Experts of a small language model.
Training: a variant of Muon for the experts, 339M tokens, 5217 steps.
Below are experts of layer 2 (counted from 0) of a mixture-of-experts language model. Rows are named router (the router's row for the expert), up (a neuron's input weights, with its number), down (a neuron's output weights, with its number) and show model dimensions 224-279. Each number is 500 + 25 x the weight over its row's rms, rounded and kept within 0 to 999. Numbers have three digits each.
Before each expert's rows: "gets" lists some tokens that make up at least twice as much of what it gets as of all text. This comes from a sample of Wikipedia text that the model never trained on. Tokens count by the router's weight.

# expert 31
gets: " the", " a", " The", "The", " In", " an"
router:518495471535467545485486571502532442511514495511512499519476512498481465513467467482479497512524456486526478469512498502497524493456459470498512476517528506508530459490
up0:488567505512475498506472538485516495511523501482488511490464510549485554459429473488484511464462472483521513488394487521516475535495506497505534443481505496492511526471
down0:496506523486462505505470498501492468490487537524480499534465515531484497502511547498503520518506551442515497492520496507503516484505440500448480490483496532518515497545
up1:510531493505483488495516523516526536509513497491510476485492524465536505391474481524491518462512560503495519447478520469510503491498502524502507472494493469485435507497
down1:469531486494509509524480521484534524518538528481496481487496472499503515473447487508533494519527487471478472476522545491489537459447518535524474517453536472480497510462
up2:519481495512491480517508512501487519498508510489457525494488513492467490416524486500494507497494504509508476517471518472475498483495501481525528539487507474468494541476
down2:447517535504510464494528513479492515524512480513499527484501504486493477511516521527496513470508455508516453490467474477531475531475482500499479485465499504538521508486
up3:474511481509477523519512486495545520489434501463475525483495479484422446543533472551485506532507487549481491548514483513494518451485530447494503495514498461509530520461
down3:502489485472531514502509505484510493554468539516446513502483508457460505506520511456500499544557546499513518476475549488487499528471510496503452517491508538515475525519
up4:491471515530520492511494513534499522497502529461512471482539509514490478491510517513498514495530513510466500493510523506498473524509506508517457501466512512488505495490
down4:486467464510469478513498485508488479493493453491484550494527455554507523518487520534478542484540522486484478482488513484510426514494488518521482525491505498513506498480
up5:504497491470499531498506537538509468500501480472527482480533511481503494489499486471511467515522505481509491523512484474483494509480493466501463526540488469510468461511
down5:506506506493492503468556509526520480498534458503498532531505508491505522484460492488544524465500474491554490508494507502517503492502490484525500514518510502485556512507
up6:473535492510494489488510497491493559471504494521525509506488547518487486492495454486510540444479501504527522496471475491513511502517513497499464479457509532491524509504
down6:513483546523491460494461502480531500510498509455468512507479455488456479491497485485502504456481491512492488539480544491518485516509462483473448496537467464501542559476
up7:500505479493489469498493511501510530494429477495500496496504506491519487474512522552494491494512534468539508475530455490513460537520512487483495530493550528471458474462
down7:531455495509487497482511521512481494493523522465508508495494522495494495544469549502486475467487510511477491509481513505511447523475501520481465522468473502460516488502
up8:558511481533463460499479550523514504499488500477456487478486535499500536457473481497452539518535532522499468475499535490490477508496493568501472489443509489486516528499
down8:511521487521502490522522529526546518513496529504478502493493513503498525501471515499453487505500523485522524502510505503479471498542502533506488480488485524474500495452
up9:508464484505486508512527525523491517492491484476516503473505496475532530475536499466463497484491495495471522497502538446546484498488506504509476497488507515490522463538
down9:511484496491496520459508524503519512501512470517485456525496487534469500493528477424439472487462503522524439479527462482496477502501477484480491475490519473502488477474
up10:505498529449477531520522497466475457491524504512504492488514550489460505492494502526478481525492470525502497511422521525504552498518528510431533480496540523545452529504
down10:488474524492549515504517444485493531520528483486527464519516486542495518445497525479478519484470485526451466487514522489529521500467531498524501500543493518483499470502
up11:481521507543489531473452519512486501489530500482540508528510479508529515464462463487475521501484568538478526509524496451520493506487459514508520502518471472462513466510
down11:520520485482499541496523549516504498472462459509517534519483471521544491480500526487510508490513513461504467509520480520453468492500543515515517468491437460471539502505
up12:552482520473510492504481512492476469537511498519463519513515463464515538437521462510509507530465511515485525491498508498493525509537481553522526466481452484480532497502
down12:477519497500528530482523537521528506498473509478515514477531488530483483478484502449519483482470533474483536487531496539472561499528474487527494502528492531522492539484
up13:463502522487574530523479500471505513510465527513519522450498467545505467427511525511468518535512567499479499509501519528517533488490492523498486482463559508476495509548
down13:462548496476534473504520489444484459477498458545482495533506496480484498521491489440494502527512490478463462500489458504494465492510526525510512471487421500489495515462
up14:501530524518582512498504500474517515513521481500469502529489527578511494538524520487509511500500488543480557519508498534494514479512495579500522498489494537482507505478
down14:514500484503530550512541493542505522511483493449520513472495558527468471518467513500555509514523484520498509490492514486533529497501493507476573482520525471501508489488
up15:490517493511520511508466484477525554493522523473471504477522544537485495516518530461525495492484524489505467514490468479490520478524525532506499542512505538525487488509
down15:491490470499526494522537467480452491463493488466495502531444524533487554518506462505495480436520503534476447548526534500502485514495523478496521544519461490538439498501
up16:534528457518466464484502453492492518493470507536498518492509473538498452465520493503452528483568532526465561520516562472500493547466482511472541517512503513564476478532
down16:533521474551520491498520498479502534468500525483511549482512479472513488458491497469469524545524513497464466497456510542421456514545510461490491515462517502500500471465
up17:497545518521536521516501510478445497565523522503490513500529473498509550467465473482528431482518477553516517559544480513526488499572530536492488465519508534489501534478
down17:489515481480494537509503490484535515444489546501530449470510511504525452529489534516518518476525475505477519481494531524529500507505519483478490501520504519490542470510
up18:500506462515542518463498524508503500529505467490519485476504500461465519498513498453480493489486449528478518490493519471559485488516541518495498510522527532494485480535
down18:518507504494491520514547512413515507483510525516506490478484550503519514507499549480499529485520469524532526489467502547514497527507512489480456468470472505541501458512
up19:533517504492495560507534559483513511520524513510505521533446526466483489506521465502492495481525483511579465534503483505514516516493497510481535499508518522529550502544
down19:499462459491474528500523451495508471498518512538512488508476498488525484480496484514526464506511454510531488527568486483440497511479471518512493479434490485514490514528
up20:545538497473488474490496520498487450517484522479487504530495493501507505484424420456526481501490523456465496502497451514471460506464483514503489536530483535503488468449
down20:535521473473520496520525469467498481500523453491559482521523529480462486491485461481519488506514495464496520520457470492487497450478459474514523485472536479503508471486
up21:526502519496504501483515534507523497502536509477487478488541529487522473488455479491488499467507456514461558480475497537545466543515500481529497490531591478499512405515
down21:500518448496497449497512468450539498509542469539494467502508509451472452505448470511501507491494434490479500468519533491489481495477519447492495511505467495464532517542
up22:500498479496552506520513517468520479509456488476486533500476481473536512532564543508493513481474541500516510520503529524505523500546489551491490530507482488467463552499
down22:495522541504530548529513489467526497506522485520496515482518472513501504496529523538513476520499497487478538489538532540497520503468493462503490474482521507494462471490
up23:524512472548507502508515499485517459463497502541513489510491539540513479436518483502473487527472478483493475524482498504489543497498471502511502510451490492536519498474
down23:478521453471483509530502474480515521494513504479525498568501545477468483531474504500539480560497515462509481491512510524492495489491485483524473503458470503486506501510
up24:504558501477513514493481518511520470502514480459493506476505489484512531516484511524513498537454518506537514479539491537493487489508473468505514531497485505474542502503
down24:509521530488499501492529492477506498531461502496479485484492541490487486490471480505476531459500505512492525511527493495512511509495515502513450512482483519495508484538
up25:513503482524510455477531541491536498514508496517499519509512511512474507457452444507497496498497494478533477485467509454535474507549512489507478489489493535493492463505
down25:498461490552533502490523520516497525485497512485489520530545488514453469543441487462473473503527512488495517520504489473497521491498512486493463470491474516491527501432
up26:497468495485524529493486482503497469476527477454495481518503480486494489506483467576527489509496519473508500554499513448495478483467472483449507466510517502502528495502
down26:515506457499538511526517469485493467432496468503525474498516524513467491483515493522489506464501492470495517491543489473558466531509461526507475501494515449447512496490
up27:486524476480518476499485523510497545530527475497488494499517509476461502511493523488505482503490512489505437520519466473509484553490502510464524491478525516483480514536
down27:495464527502463504491502515501513483520453506500520516522495477520505505515504443510516463554482510500474514491515501497520517535474538497495537487520476505487500494473
up28:512547490515488509483459503480518545446507516473480501522508533510501483488464488486521527532480511467468508506404487562504486497526481502469512475512518538462506472483
down28:508485473496483498486510526468501501526490502506464520525523478478482498493498500524493477493486490530510477465537532508486500514511468467464481492515504475533498488472
up29:503464518487520503506483523482520542449463522453509492537501512568515456498497516537501544451509505497486480530532473494521541496503505545517556472509530487450512511484
down29:505485462519480514501534508499529559496487497518463468470513505520493502479513526523506477513473470518472485501495543473473497492501473500474489492479502470495407495497
up30:483460491497470495482464480514504499510493515512522485515513453526495462481494522525459484543503482493572485506450500476495517506499508472505521514491495500531504467508
down30:484477436475517489489485498509520519470489534506483493451506500488524510482514486496514473495446529474527487501534438519509525522526512484558471471479481496505475517513
up31:497465509473494468487515565465483444495501534530481469558542472510504482503460493479488511504508475503569549522495498484518507500528473466492506516548492466528470437481
down31:510502477524481462509469475524497512536537500500529478551484491501481516526461525509477527490469455499508472494550484502488465470481490522476480514510460474559491528474
up32:522471497563467542519469531504506488481498487547443504517495534498507501488496557506484490461517497486496476495490503452467482515494516485502528530520471463497477552465
down32:500513473473522511528492517495435491502492516513461531544482496495501503491525528482537474539521506483510511503497496502514441492529511495496516491503472520519514486452
up33:490475521550521517510495535487508452531497511492543517526497483535477462460522515485485506528475519487471523476443521537512524486523473512488520496513485546524484532496
down33:522514492488499496487470487508495483469513522489474505480457511498538427476508485521523502529493485526481542481462492520507505534464503480475493490477448529493488468520
up34:499530513515556504482508515493481503473538514515478483504490493546506468485490483486485460498501478515519507494414521492483473504530482499496483501479512482516486545524
down34:536483470464495475531506499505505497490539484557494516502520468494504462469469508468484467544500537526500459548533505483528511524481534488513521504497494516453504460515
up35:541520458495516487509485502508483522474526521490472526553472503492519516469493507517504449527478531473473495465496513508515490457514487521505502513470513543514536562504
down35:507499465510512533461500400482522554518500488517482534495510518483485476543517513497488483483490481524503529533460462524519486507467488537553528482485504485452502542528
up36:515478473488507515509500518553463479462479474477489537522486491486482497496507552445516534493525471468508572461483519542542508462493521512511478524521488516514499454522
down36:526475486533540485475505463549490539533529484510493507489512515514475489553516501516496518522537551487468506477495509490513509478532486505503495477489527480492536482530
up37:503487507525533543503505469493484510496528475503479510533512483513516460496487437490507520461450555477507502535517490486547476518471534499525492465474501494491522504495
down37:479507489485494537486523450453521489496541501487496471529483518542524504505470494528509532471521485466488518493500484493562479483524495517498476469505479544472511505484
up38:531505488494509437519494516492539469505472525517486505514535494457491481552481499494485487482506496531498443530509489522461499508492490534513511462501486503510423466506
down38:543538509533483505478555547510491446489496546479512476491519463497516515513486550507498500527495492462512499456502526509505522460521512507496466504476470545523494443511
up39:469461490496464488503485483488512557488518505501502489488499521523495463522502498553470504492503509542519484493492486516502515495482493524489489488502521499530483500491
down39:493511506504497487523472504491490465505518495553470489483500523534505542461491503539481518506493473489547529517502483487489515513512503526489521514488487507521509485532
up40:478502472498480507514475485468511460454498521481489517467467482523515466487509547516423544538514511499497458508455532440510518478514518487483460491493557515518516475474
down40:506509518538522510517481560490496509520570526487491495483507512505546498494489492495496520515455534512440470517487465485477488519515489534483499473477518496441478524531
up41:527493490511532461437534503478545467473534528497499505499492497581525495470491457470511498474495483500497508486447504454496488496472481480498475479465501491467488460471
down41:524493543488482498490499478496492520522521444492479484464500569510492495505475512533471565469470524474478499448467484490471526498475464500502510524523532514533492510536
up42:530543521506482515486510478512523488502490521503514497485492525573537507547503496505466504500517479504504507517466545485507502521479564508501479494477505525461504498530
down42:518493514514451494506483471524497485523446502497474457478501463484535541529464502524543499524454521484483536544521489514472465511519539456465517483466502513512484475497
up43:474510530471520519507519478478517526494504533535479480510480467533473519494510490493463516494525543526505505511517503474502486523488484520514479509459518551506529507502
down43:476461515498501503467525531434494542518441515495487493451495500495485481504508493549545539501487465497491485421486493494510498513500510477507483553516498553494534529491
up44:475526496495506523508447520520472509538482500479489517485466489517493466545548442511493507537509488562482557516486501509497467464480484498529488510500474502516508504488
down44:477474494490451510473526477451503472487484530502479504516525490526510511496477478508469505516514524482493460524469523518450492499478507473505532482509504519508489518542
up45:467502483483477494439473574459486505522474456547546518498516505526458482494509524526483494492485488502508513503475492493503504510534520466475524484560548492452461538478
down45:483486536538496470493475495496503542483525514499492470492463486517479487492502518473489501471488465526531498500474519515548514532531541496466523486504496490494507483521
up46:500520488527469534516483510480512499459444510503519525488477541455520521480515499540521460482507490484516506501509522476508503494508493505507524451509489528491479494493
down46:460499504488522471495465510481495503496445453511524483540484499536498501529503508495502470507552447501471459505535476510543512439546496540504484515511482509498494506487
up47:500503474506512524461518513513520525516519480516513476486492505521458491497497519533452499529522518504496521474506494502481489502493475485434491497512551490534484497528
down47:486446496519467520551538490500501503513499511482517496530462525494539512491500603582526499465503498514505495433539494466491510534537465477502483502462547498523487512473
up48:510446456508470508472510535475491498528522526507453507511494441538496483502486518479496504534478516480484480562461495464495499492542485486510475471530489466514519494471
down48:488486446530481512477474508495484454514542493502497535489511486516543457502447526508524538539518488491500491483554478490491487484526502505543502483503506496482463503473
up49:497491522477484509454494491524539534521513478506511539500570515480498511501486545554485470448506506510498466490469501433524542534493518467514543508493511501521496511502
down49:502507474530517505476475497483506539529464494479496494476477513483561520493499502542509506483468469542527539512520473488491490493529481554491500522487525514533493488532
up50:516482486497524485474509518481481478463507519518441475485501510490507480477511476522514491491504511502494527498503491497514512450484459505478504460561495513483494505490
down50:493501531519532458515496504527499486479490489534527514479486494523491509555475503520519480499493513516492507452483488493500470507512501525500485489483475480496508516540
up51:537493527461498529518516517526523518509468505467544481477505496536535497501467504484488490516514504521555465482509469488474520529497462522477525488501523505488504435495
down51:491521529451491481513487516493522519497501486525469509527543513524556494548496520483472536472522489506541500499475517480519532513464477528510476519492439467457504529502
up52:503477497497474532500501498484503493496472499521469503498516526515494467516489508532512525520511506513491533479507541483490496494543476510456498501529510496437491544501
down52:479498469480470477540509495474479524485510525512508517497472502513525514506489510465497531491517519492490496494464489543517505508505473490528499482516533515526528479503
up53:523452473513491523530536461526532537459495501588551487532497445491504503475495487496521479492514495511517510508518503456489521497516472505495462438486504491503496520495
down53:520527489468460534521491500504524510507536520488536539460478525497484499500490509517572472507508490529503488503525465497492493461451509534521540457447518474494505514507
up54:500497521523473487534480500489548515468511512486490528500469478508512530485527481545492528458531451467513502538492519504500511459508491500469486497476526543525514455563
down54:498526479531511512440523488530544465486524534492477510472494505471500497501542510547473516502503487488517504514493488487477479473440462461537473523491499495518533504505
up55:507525471513516512510465509479489525514450504514504515522512505501503511523503504477494533511492458454523477475507528537536487465492506495490465483513487478464512509485
down55:499514506499551522533473499502479467539502500461504526503531516538487486475502458504464474485484549474509496523489475492460499538520492525492514535471484491506511468537
up56:534499460459482504484483502504494539481494498501463483517486523468479479513501517506447501524490518479514479528521506507500463470500449513460518471558524477481486511483
down56:538513523460533493486481464506506512505489503506496513458475518536519489496486468515503506507505504523487511536531501479503457502494468481479502505522495460498486500538
up57:504484538495492523497499576486509455516500453506474494535499498512489530513468453516508491518501488451474490490497481521514501516507471534481506490531536497497501502471
down57:477483507534525493478462493522535475505492519518521532493502484469489527502503493478501513531507471496485488506528533509553487485465500485504520499516513523485537477527
up58:495449496493449471474527491470490524475498533527510507478472488555499517458521504474458476505534483508492518512436482519518466463496484510514523490500502488548496514487
down58:469466552440488518522486485524492533502517488468497501489504520518523473544513485512494510532514498475539508524506514479458525482506475494486513500507486432483491532514
up59:466538521492478495493508520495503502477484493482507483483515463478484523487474504502494497499481465505501480543489502505473481490492525509522504456493516514516480499464
down59:473470509513492472487479499547474506472522511489450494491518487492492494531505487516524520512468492532470445497511471481527461489482442464489504481502555497473489452448
up60:532464486526470513502475501512501529540449520507465501533509502545468486506477498495518530514510482443550541492489501544486486481509510494507520511500496518588482506499
down60:475503495517479495498509513509490477523540446563464536499502482479506501491525554538459520513475464469541467479444495522534449490438513518568474533531517477476496514482
up61:467538480535509536480453530486497492481486523505519485515470483484516473507453525488463514487484528560508516509491548503517478502511460495432484491544527498505503467521
down61:540536510512456530524548489515537543498491521495489488481556572504536515502529546495468493515532504502435495489492503460464524518469480473489510493468473514481491526528
up62:513487474531465521463512538477510458527426519470503512510477525467507507479514436478511505503504504481510466507514494491492515490508506478407488491533517518512508489495
down62:514476529515502532512524506504478516531503524471507549499518529481498486521528549488474553480518524570461458491485522531544529509505475512462456527513504461516458511519
up63:509447528510503528524413515487509545521516482486475495487465507463505495501515501543494540484514529495493498484479478519478575485518504508449494493532508506480493467479
down63:479536497508527536514499469504539507481527472515498512500501476480480486516488496472483498513484525486474489477517468523496471453503487499523510528519491499451509523483
up64:497478516521544508507501497492474448533533519525477504511507476504502487514473533510484539512495486550488481515504510494546510477497486495504483474472486503497507532469
down64:454506499494447497482485526567501481493506501532493476483476488474478491454500514487504471475504487529465514522491498533475502519521470468473530480500515473498485501475
up65:481465533508505484507480518501500524488488517451446487490500522509483523504515476517515486482491474472475488497482479497490488495495514465496556480500519494500528531481
down65:492470499501477502517501498527513530543494503474497532487488541530461504491472514531464477536528481511489504493477532458484484482503515490521492502534500512484499480476
up66:495502493473515551501526484482497493490429527473492511501446503454490508502506505497531538547504521520506548478499511506504538519491462499479529495483508512474498540499
down66:551513515480531517488483537502486488481548497495500504528505495499507494486502456505546464487504485512478499545494435520550489521500525467519486488527460526485497499478
up67:486539485521480502519505519481462540497473522505522524511517543524484498518477486483489521519491499475518543497497478515494490506470456502496508520458482471447478472492
down67:510562479514480477526502514427503522511485470486535472471506478462487511493489494486577522529464480502494514483499516463468502520533479516510519462526509502518554490518
up68:507523552484517522488538512492508503445500475472547479504507518506511488487524500546544520511522485492517503505489484506452559517468475539485538483434527479509511504495
down68:446486490538470521496537519542485501539481511543521504467524463557447495514516475495510502486511517525522479513487493477441487468492515501540521509478462469524478506484
up69:490495548489491533512451516488511538501508503459506518469453472445512489456514516491473519487507506475486490490372499506493556494485477489504514502529480498506458509505
down69:515513473431500516501501490530466459512491514522516454492505506495508439496501473477444476546485562459583457531470525524480513502480550505543483552498500542503533493508
up70:521531522519488481508505468485488521520514530469472472533470479499563498492514474481493509494525483477492471511460478517475505486541494489509498477499514518524504504497
down70:534488506446482497507535515522515486486576494494500537527478466524519543534480489496529496493507475503457518541525487448467446497510546492481495497545480471482519479465
up71:492501476490522500528494489509477496487484484506513485502537480529500503503518514489425509523497545520459477521463504495455517488485493506543534471501499511474491442544
down71:568476494510510509502493453493526460495514553525470517521483536468478520528493514522496511480507474513503513503556520536486469488526484521485477487481503452515528519467
up72:478501520511498496491445498520490467467516483480532501516482506466488490480515487527506517463506555432472489490473441501540545485504498519502503508509452520492504465516
down72:468503505501523473513465482473509528507506509544508509485480516470475526509497487479474527526493470515453542482466486494467539497564448505516526540515483502502498506527
up73:517514543513506489510514523506512514477467510521511480514527511495518501434497538456441474491551490528477510515505509488534567530570497484449473459500553507481469508530
down73:490498492501515516487489496466460478512523551509506476493522450492456493509498500479503505507552502501475490490457482496476509500507526483491513456500539462519466533520
up74:498499491485516476503497481483480457524516477455512498470502513472502497534466451540485472492491509530545489457529458479464507517490539498515471463508479504492498500493
down74:481492486519499513467489504514495516475516524511499526473504519479511454498487499510461495542427552501468508508461473525479531520461504525543511478470491492490511504491
up75:492506477524481525501480531480500544445453513521463538514485458489455482463487455512477455516491466440561513510507478536535466464487492483518521487475499539491483476451
down75:571450518508477487492493508527497476492519491499489503550522497503511518503498517475511508509487497499466465508531515463516534545504482479488502492485481465494464504478
up76:480492465507461521488529516474499545486504530504509466492447535472503499498505470491505555500488512486508531470493499531505488480488527511481494508538540488523486528466
down76:474503492508500500480448474469525494528535514506507480472494453515493505499507552516505513482514574476501519479535466513523519512517496512531472520562486473504520543505
up77:511521479508528474524507510466508530509473539518472456499504561501516528472478460459492514512494477490536506505527492528478431511514513470490508521477511486495475527485
down77:514493511470468525466474467493442458496501464512520490497523488501502525521497467519535465519470508450494462482490500509514511486483487529491519495477504519487486590482
up78:492555502491476477488435504522492485504506530476496488492491474518482524514517512463514511495450538523478515498486477482442519497522514478489507450467540454496498485516
down78:499431508538542516514505475433503529513516501496503542487504462516512479492487445484531481504501501511470542454559544521515524554516527514459486523510511495485489492468
up79:466521476492521506478477490523496527483492500468506501501502504456508492458498503506446504495479465453563516516457548485486472485495476485513506472483499525492537481499
down79:479527498472508449513484502478533515486496442500491497471481583528515529478490513474461527462515510514526523503548535526516495535504507514505487541517501491510505519493
up80:542508490534525488507503484493504480498532493461567527497505550505517485494514427521496439437475486461552494507511494543489519509506548456485485459492485554530520523498
down80:526543506462469460507489487518486503496499474495537465482458476529474471484496497498468493450484492517511491502545476468514509526492450512452536530488576505501503497533
up81:525513503503478516485484478510465479481475494499522527550471515493495512490500485490526461498493529449523499553533546539463543476523523527510536543555517510503478480508
down81:495510494522515478512475459489473498524523517537498510487480495492517533498491537516546485485447491505510491525459498470494517506490510510493545526505485543503504488515
up82:504471500445522474479491504491491487434497506467532528493539511509489544492499504492475521543496465470489515501499492535504478494484495483498505474525502532501461517474
down82:526480496498499482495480516515534528447497485476490462530502491508515443492523475470466500516474524449523473438475492469510529554495487474489506513488492480543504522510
up83:514481517514462486521497473481480468435515465472449498507481491526512530562503517528483497505488502452515469504473462454464522525526503501508483460527493486526493509495
down83:533501536431501541515507530515475482455495481509493506490469470473517520478502554497518485513545502530470490545497514534491519472504514505496491506522498477511542472476
up84:499507481495544494510553510519470443508522512507504509469488474489495521493510532527479523495514508485501532545494492514462486486534493489518493417478489501501499449508
down84:537494502483506509490500461486501555489522478496517494554478493484506508462533523550527527498443506495538516474503520460517471477472539523512490534453507488476450526505
up85:486499512513486521479499483483539514527482515487482485542491535493500534553477494467525510495489486562494491518500476517498425497537492528518508522495534498564510514503
down85:486566479503494504500562516505523504497509485508507506502507490516475545481518455482473490494507484540513482514543495511482513497510512496501513500466519531533452481510
up86:475500479533482494432469542461518550534509508498514505496488524550509553472541528532512521511467505493460490523519502506496500432460494507515499462433526488521452534477
down86:481485528465520558501504500475504487498496473465536461487469482520527503507496483495504512498545511499511486540548476471539534509521504488486490546537546521500453532551
up87:523495513507487467515423507454448499489474475509504534524492498473458458541516519510473522507497520477496536481560503463490494498496530542479520498566498499509483500535
down87:521512459520479505500461510470532515492517490499513471500507492504502483498511486506457498483457490515448485505517494512518470502518542496450465525509500536519514507544
up88:473433462484497479498527502498521503535519479510533518526486500531495468495507507554519410474525512491519482469518491480492509473480475528474519492529520503454510533486
down88:514470508514470520532479524481497476532513504473481482522518492489508470495463544470481521501512483477471551499531499484494435491507522501510517537506496524476522521490
up89:505520481518468481515531519532550491513494502502464513516497517525516524493499413562520471505516509509466480568499486499523476499490454513482458478514508495505497481518
down89:483489429566508503539498524459519506560473471524470507506466510490490524509501504481490538454519495499502465521516508461519462509531486453494503508479480474483484485510
up90:507474462489516504452462487471489473511497526484527486490512533489512501457533494473487507469492513517464491511502504531509494487493520507503521526453487489513521440545
down90:499466492487501538481506479502492470540523477463493484462481486489528523500511483553505531559514539549500532531493507494515480473489507562510462499493510488512510487552
up91:529500532527466528474455486495517490505454537473477498505527511461452472525485504498500511481493505529483535502459494506494489480527521489488504485534533499553470495521
down91:455513506479509493480494497492474481490495502537525518517516471541478536537513500536520472536498508483459483505573473490526465502495467509504498499507487535565538486497
up92:501515485531519518486488532484452460500471489497493509512517465510487478492529485483470538505524489489492549475481527483525500504529491501492472492489491518504498476505
down92:460505513532497521518489493495530461518543520515523530465483525474491501478516517556470481474485482474503491463495445491508468506503504497533522488480487480490480518554
up93:503477483506497487523530501577498514448503492478515494508475519469535468497449514479498488491515478534496455520495459485520520520513496498484489505467534511540501471530
down93:526532591448515492490526485503520499486500481487511516486516525570500514477508469543514496451520478480482510476544507506474477532528475545510519528516514503532541478468
up94:538486530486467485520514470510523480496534515522460489507547522522485508519481511496468508517505519487464497481491502484489480494503478492485483489512512477487502485491
down94:521544502492501527544508457536538484509485481493549524529492508527543534503529545520512466519526478515504507478506501521511477498530449467488499486483540472482525469456
up95:482489482510483503514472469488490478510484480501535503513516507496495470498486497456492536522564476464557539523530505446500501489480517472533478511518505498471517465511
down95:478473522466486489475483540516455516490482462478506532499480502489517527483458517459531488500495500500518541522462495509497527499497532492527461507507471530510461499504